Weights of a small mixture-of-experts language model, trained from scratch on English Wikipedia.
Experts: 32 SwiGLU neurons an expert, a sigmoid router.
Below are experts of layer 2 (counted from 0) of a mixture-of-experts language model. Rows are named router (the router's row for the expert) and show model dimensions 0-191. Each number is 50 + 12 x the weight over its row's rms, rounded and kept within 0 to 99.
After each expert's rows: "comes before" lists some tokens at least twice as common just after its tokens as in all text; "mostly gets" lists some tokens that are sent to it at least half of the time. This comes from a sample of Wikipedia text that the model never trained on. Tokens count by the router's weight.

# expert 39
router:47 76 74 58 45 49 52 37 62 38 28 42 56 53 36 68 45 68 52 61 38 54 36 51 54 56 46 32 54 47 37 50 34 69 41 46 48 63 39 30 19 53 61 52 59 21 47 56 37 58 59 56 47 62 37 54 45 43 52 55 41 43 42 32 53 52 37 60 59 36 46 76 78 72 36 57 48 34 66 21 61 64 71 48 28 70 41 45 69 29 77 36 48 36 44 43 60 39 50 61 37 64 59 46 38 76 50 44 37 62 51 52 38 47 54 49 52 52 62 70 64 73 52 45 47 57 50 59 43 70 40 38 46 38 50 32 45 66 63 40 45 61 75 44 33 20 38 49 47 59 53 50 48 53 45 54 45 36 46 38 54 35 40 50 43 37 47 55 62 63 49 50 51 58 39 45 49 62 47 58 44 56 47 48 53 64 34 38 56 58 39 65
comes before: "- ", "| ", "|", "been ", "km"
mostly gets: "\n", "General ", "v", "g ", "power ", "] "

# expert 18
router:44 63 63 70 54 68 69 24 60 38 46 54 42 50 59 56 43 65 37 51 41 58 65 26 45 60 36 53 69 30 31 57 28 51 29 33 59 53 35 37 36 50 52 29 65 49 28 51 38 65 64 59 51 59 37 59 50 46 40 65 46 38 33 12 72 64 43 67 41 51 72 67 60 43 53 47 41 50 61 44 46 49 63 68 39 66 46 56 43 47 74 29 46 43 58 46 59 64 38 42 53 51 52 55 31 57 50 39 45 52 29 67 53 44 36 69 59 36 49 56 50 58 58 53 46 68 68 51 38 59 30 60 33 53 33 56 45 69 60 53 54 64 78 33 42 49 47 41 48 62 39 48 35 44 61 53 46 32 52 42 51 44 44 38 35 52 57 46 55 58 71 68 45 55 42 43 70 66 55 56 49 65 55 45 54 49 32 44 49 66 52 70
comes before: "| ", "|", "–", "; ", ",", "round"
mostly gets: " ", "with ", "out ", "100", "Round ", "up "

# expert 32
router:49 59 47 70 73 50 71 27 58 47 52 65 35 63 29 61 50 57 48 40 38 69 60 42 58 64 33 43 37 38 43 55 63 67 48 56 44 48 57 44 28 29 44 47 47 26 48 47 62 39 51 68 43 52 48 60 58 40 49 57 55 52 40 52 43 63 53 71 55 48 59 50 70 62 49 44 69 44 57 26 70 67 60 39 34 54 61 58 86 55 58 43 62 69 58 39 35 44 47 49 39 50 63 65 35 79 50 59 42 55 53 32 32 41 58 72 43 35 51 50 60 61 49 44 44 47 32 49 32 71 24 37 47 44 50 42 41 58 64 32 57 42 43 54 43 46 34 68 39 81 31 54 33 54 55 45 35 42 42 53 74 50 46 47 43 54 62 32 59 62 57 68 53 37 34 46 49 68 33 40 58 46 39 45 45 50 42 50 46 30 63 51
comes before: "the ", "a ", "his ", "their ", "its ", "this "
mostly gets: "in ", "of ", "from ", "In ", "on ", "for "

# expert 54
router:55 62 58 62 57 50 64 27 56 34 36 52 36 37 41 60 35 77 38 49 25 73 56 57 55 62 30 48 56 31 42 61 35 53 36 44 63 50 43 43 44 48 50 34 55 27 36 54 32 41 72 66 44 62 29 59 54 50 27 61 48 41 36 23 69 60 41 62 49 56 82 70 74 47 49 59 45 53 64 38 48 58 66 65 39 63 55 48 48 39 78 26 55 52 50 38 57 52 43 32 45 71 50 54 52 60 46 54 55 71 41 62 46 44 51 68 56 36 41 60 52 70 45 49 47 61 56 41 45 67 35 67 43 59 52 53 32 59 84 48 47 61 65 52 31 38 54 37 33 56 38 47 42 47 48 53 35 43 33 39 61 38 38 48 32 49 63 37 48 60 57 64 51 61 50 43 63 64 44 42 45 64 55 48 63 58 40 33 48 52 43 61
comes before: "| ", "- ", "|", "The ", "(", "In "
mostly gets: "\" ", "ed ", "ie ", "played ", "company ", "G "

# expert 37
router:39 63 55 40 41 67 44 14 69 60 50 28 40 45 32 77 63 45 38 71 63 44 60 35 70 38 42 29 58 60 41 65 51 24 46 50 39 64 53 59 40 55 41 35 55 43 52 44 57 61 58 54 56 69 51 54 24 48 64 46 35 50 42 47 56 45 48 49 54 55 53 44 54 56 53 43 64 51 69 40 59 50 50 49 55 67 37 53 71 36 57 56 61 13 71 68 29 43 55 49 40 72 43 55 31 42 51 56 72 49 34 50 47 29 57 47 42 36 44 55 52 49 53 42 53 40 48 53 48 70 47 49 47 45 37 62 52 78 41 66 23 39 60 49 36 58 44 42 59 54 57 52 51 33 40 90 53 63 47 47 40 51 59 53 29 36 65 49 32 59 43 57 56 47 60 54 68 59 44 52 26 44 47 52 55 44 60 39 63 45 63 61
comes before: "- ", "| ", "The ", "==", "In ", "He "
mostly gets: "\n\n", "\n", "al", "\n  ", "con", "pro"

# expert 10
router:65 44 30 66 44 63 61 55 39 43 57 51 35 44 63 45 54 77 47 45 43 40 56 41 42 48 49 53 65 43 40 47 32 46 32 23 38 53 56 48 50 40 38 33 42 70 41 62 47 76 49 51 49 52 75 74 32 48 46 49 50 58 49 60 47 55 61 59 42 50 51 54 58 51 42 74 48 35 71 48 50 42 51 37 26 70 40 54 36 50 46 52 64 55 35 50 41 39 44 46 70 51 41 51 65 46 66 44 58 50 45 35 53 76 39 77 37 51 49 21 57 47 58 66 37 39 47 25 66 44 55 27 38 24 21 67 48 56 62 61 25 68 56 54 59 54 67 44 61 46 55 55 52 41 63 45 59 48 50 76 53 46 44 47 38 73 48 61 57 41 54 53 45 42 61 67 59 48 55 53 59 45 43 43 67 37 43 17 25 58 52 54
comes before: ", ", ". ", ".", ": ", "–", "; "
mostly gets: "2", "s", "6", "ing", "o", "es"

# expert 45
router:62 41 55 54 45 73 54 54 78 36 38 47 54 45 64 38 80 59 61 61 41 45 32 34 45 51 50 35 61 70 44 46 43 67 58 48 36 47 58 46 48 51 40 54 56 57 70 68 20 52 71 54 42 50 45 41 55 46 54 41 54 43 44 24 41 53 53 42 30 37 62 78 44 21 41 46 52 40 56 57 73 53 43 40 57 52 41 46 67 27 53 45 31 31 49 53 62 59 66 59 60 51 54 45 30 36 43 47 36 58 58 41 58 53 62 59 42 67 60 40 66 66 47 59 48 43 49 34 37 64 48 35 61 61 43 55 35 57 51 51 56 46 73 44 41 23 53 53 41 53 48 27 56 65 57 57 27 65 28 40 48 50 42 45 35 20 55 38 41 65 42 59 33 45 53 49 50 47 39 52 65 62 33 62 59 64 63 30 67 53 60 68
comes before: "| ", "- ", "The ", "In ", "(", "|"
mostly gets: "\" ", ") ", "so ", "] ", "Minister ", "way"

# expert 31
router:39 49 56 51 45 61 63 52 56 44 56 25 43 57 66 64 44 58 49 52 75 31 52 35 73 51 15 33 53 44 41 52 45 52 28 36 36 54 57 67 51 46 51 46 43 56 74 51 23 63 49 54 58 60 45 43 32 53 81 57 51 55 41 48 70 47 51 40 50 49 58 57 53 39 38 47 57 38 63 37 40 65 69 44 46 67 33 59 66 35 62 42 59 44 49 62 28 63 36 63 58 60 23 66 24 56 39 57 46 72 30 43 57 52 57 60 57 56 51 52 45 52 53 41 57 47 53 53 49 55 46 45 37 24 38 68 41 56 51 61 30 75 56 62 16 46 54 52 52 60 49 50 37 48 73 78 48 53 50 49 61 56 56 36 39 42 58 60 40 52 48 52 34 63 58 45 41 58 44 60 45 27 43 47 66 49 33 18 43 60 51 54
comes before: "- ", "| ", ": ", "The ", "==", "In "
mostly gets: "\n\n", "\n", "°", "′", ";", "See "

# expert 23
router:57 51 59 59 70 58 73 32 53 30 44 69 40 53 57 63 37 64 48 55 45 56 44 40 35 55 37 48 59 42 21 53 26 51 32 36 47 53 32 56 39 70 39 40 59 34 46 47 41 41 63 63 57 54 60 61 43 59 50 63 43 52 49 44 63 58 64 66 55 44 57 58 55 68 29 37 29 38 75 47 43 52 51 55 33 62 52 49 62 45 72 30 65 44 54 49 45 48 43 43 50 67 39 64 33 56 51 38 69 46 47 66 65 56 57 61 42 37 35 47 44 49 59 63 29 53 71 37 49 54 33 31 46 38 37 59 29 68 65 72 26 67 68 53 43 37 45 43 63 67 39 48 32 72 58 51 42 33 47 62 56 35 52 30 20 63 54 52 59 47 67 37 42 38 66 52 68 43 48 57 43 55 41 52 64 55 39 33 47 63 53 54
comes before: ".", "–", ", ", ",", "; ", ") "
mostly gets: "3", "4", "9", "6", "2", "7"

# expert 46
router:59 62 55 58 64 66 56 29 56 24 47 45 49 54 46 58 49 65 39 50 37 75 56 57 37 52 41 51 65 44 26 70 29 45 39 50 57 57 42 51 30 54 51 31 54 31 29 49 39 67 59 54 58 71 53 66 45 40 56 50 35 53 20 36 61 54 49 64 58 70 66 64 61 37 44 32 40 48 57 38 54 53 56 60 34 60 48 55 55 47 64 25 51 29 53 33 42 61 50 41 44 61 39 54 47 57 49 45 57 72 38 55 55 53 43 59 52 42 49 70 38 53 51 53 41 50 64 48 43 69 44 41 30 45 37 69 36 82 73 53 27 56 68 27 27 35 63 51 59 55 48 51 35 46 61 65 37 35 49 61 57 40 52 43 24 48 50 54 40 76 60 59 54 59 43 46 70 57 44 58 31 51 39 44 69 41 33 50 40 48 44 67
comes before: "–", ".", ", ", "; ", ") ", ")"
mostly gets: "10", "11", "ro", "é", "pro", "Pro"

# expert 7
router:40 68 61 67 58 36 58 56 64 25 35 51 55 33 36 44 62 57 74 30 53 64 44 53 45 49 67 17 48 54 50 54 51 58 47 57 54 82 64 34 43 39 57 51 44 38 65 54 45 44 63 54 32 50 55 51 50 61 54 42 42 26 44 42 33 57 35 42 48 40 57 58 69 58 46 60 54 51 41 46 43 77 49 31 50 50 54 46 78 43 62 54 38 42 38 17 56 61 57 59 42 48 53 42 43 60 48 47 39 56 37 47 38 54 59 42 38 46 38 72 54 73 37 47 38 50 42 44 47 73 43 49 44 52 40 56 33 57 78 60 57 50 48 55 38 18 46 54 50 56 45 30 49 60 58 49 20 54 51 51 64 66 40 69 33 60 66 26 71 73 45 48 56 50 46 31 37 53 52 38 48 60 50 48 66 66 47 58 62 39 58 70
comes before: "the ", "of ", "to ", "in ", "a ", "by "
mostly gets: "ain ", "support ", "built ", "ized ", "like ", "using "

# expert 47
router:51 60 70 53 48 59 67 44 62 48 49 42 42 60 41 54 69 47 45 60 62 51 36 33 62 49 43 46 64 41 59 73 38 46 46 38 48 57 59 39 48 67 47 51 49 57 55 24 49 56 49 39 56 65 44 58 38 44 82 50 52 30 48 44 75 43 55 49 41 35 53 63 51 62 46 47 35 40 55 32 65 55 55 53 41 60 22 54 46 24 69 58 57 43 30 59 29 52 57 46 53 53 33 41 23 38 77 50 56 63 35 50 49 44 71 45 70 29 50 53 40 62 56 43 42 56 54 36 57 76 64 67 39 41 31 39 45 65 57 56 23 63 73 27 36 45 41 28 50 58 54 39 43 55 67 61 52 39 50 40 48 48 59 28 39 57 48 62 45 60 40 62 46 42 39 56 73 60 42 70 31 59 24 47 53 55 58 49 71 53 65 45
comes before: "| ", "201", "202", "200", "|", "199"
mostly gets: "July ", "November ", "September ", "December ", "May ", "February "

# expert 21
router:57 62 39 42 73 64 51 27 60 34 55 54 36 39 62 56 37 59 40 65 62 69 39 31 71 53 42 67 62 45 45 55 45 28 71 54 47 64 46 38 36 66 45 36 28 53 46 46 60 50 46 54 61 59 40 45 43 35 26 54 58 49 38 47 75 58 61 59 61 48 61 64 57 44 30 52 24 58 43 37 67 30 72 60 51 61 52 43 39 53 52 52 48 37 56 50 56 63 51 33 29 59 43 72 77 46 39 57 55 49 42 55 45 58 43 51 55 37 61 27 56 67 44 64 49 66 64 34 55 60 31 58 46 44 34 55 36 66 50 64 50 51 64 25 53 63 48 29 41 57 38 59 61 27 58 61 63 42 61 51 51 41 62 37 45 38 68 44 32 54 64 57 47 43 46 54 67 53 46 50 31 46 60 59 37 49 29 66 39 45 49 84
comes before: "the ", "a ", "his ", "201", "200", "their "
mostly gets: "from ", "of ", "de ", "Team ", "ow", "—"

# expert 26
router:63 46 62 60 51 30 50 71 43 36 47 48 46 57 43 43 26 55 49 33 36 64 62 46 66 64 49 49 56 39 31 58 38 43 45 48 69 50 29 53 56 28 49 41 29 65 52 56 29 47 80 55 47 55 60 66 54 45 46 70 54 46 56 51 58 58 54 56 43 79 51 34 66 36 40 55 41 55 45 53 77 57 67 54 47 51 62 53 45 63 74 42 49 58 63 61 54 52 36 52 55 51 34 64 61 63 45 55 47 71 51 62 48 52 43 56 35 32 21 49 41 50 30 45 66 39 74 43 30 64 37 31 55 47 50 45 62 42 41 20 38 70 38 51 53 56 60 62 50 54 40 37 17 66 47 34 47 52 49 40 64 42 53 45 36 66 62 72 46 49 48 36 33 36 40 66 52 53 30 39 42 56 42 47 34 46 29 37 54 46 36 52
comes before: "the ", "\n\n", "a ", "\"", "his ", "S"
mostly gets: ".", "for ", "on ", "See ", "[", "& "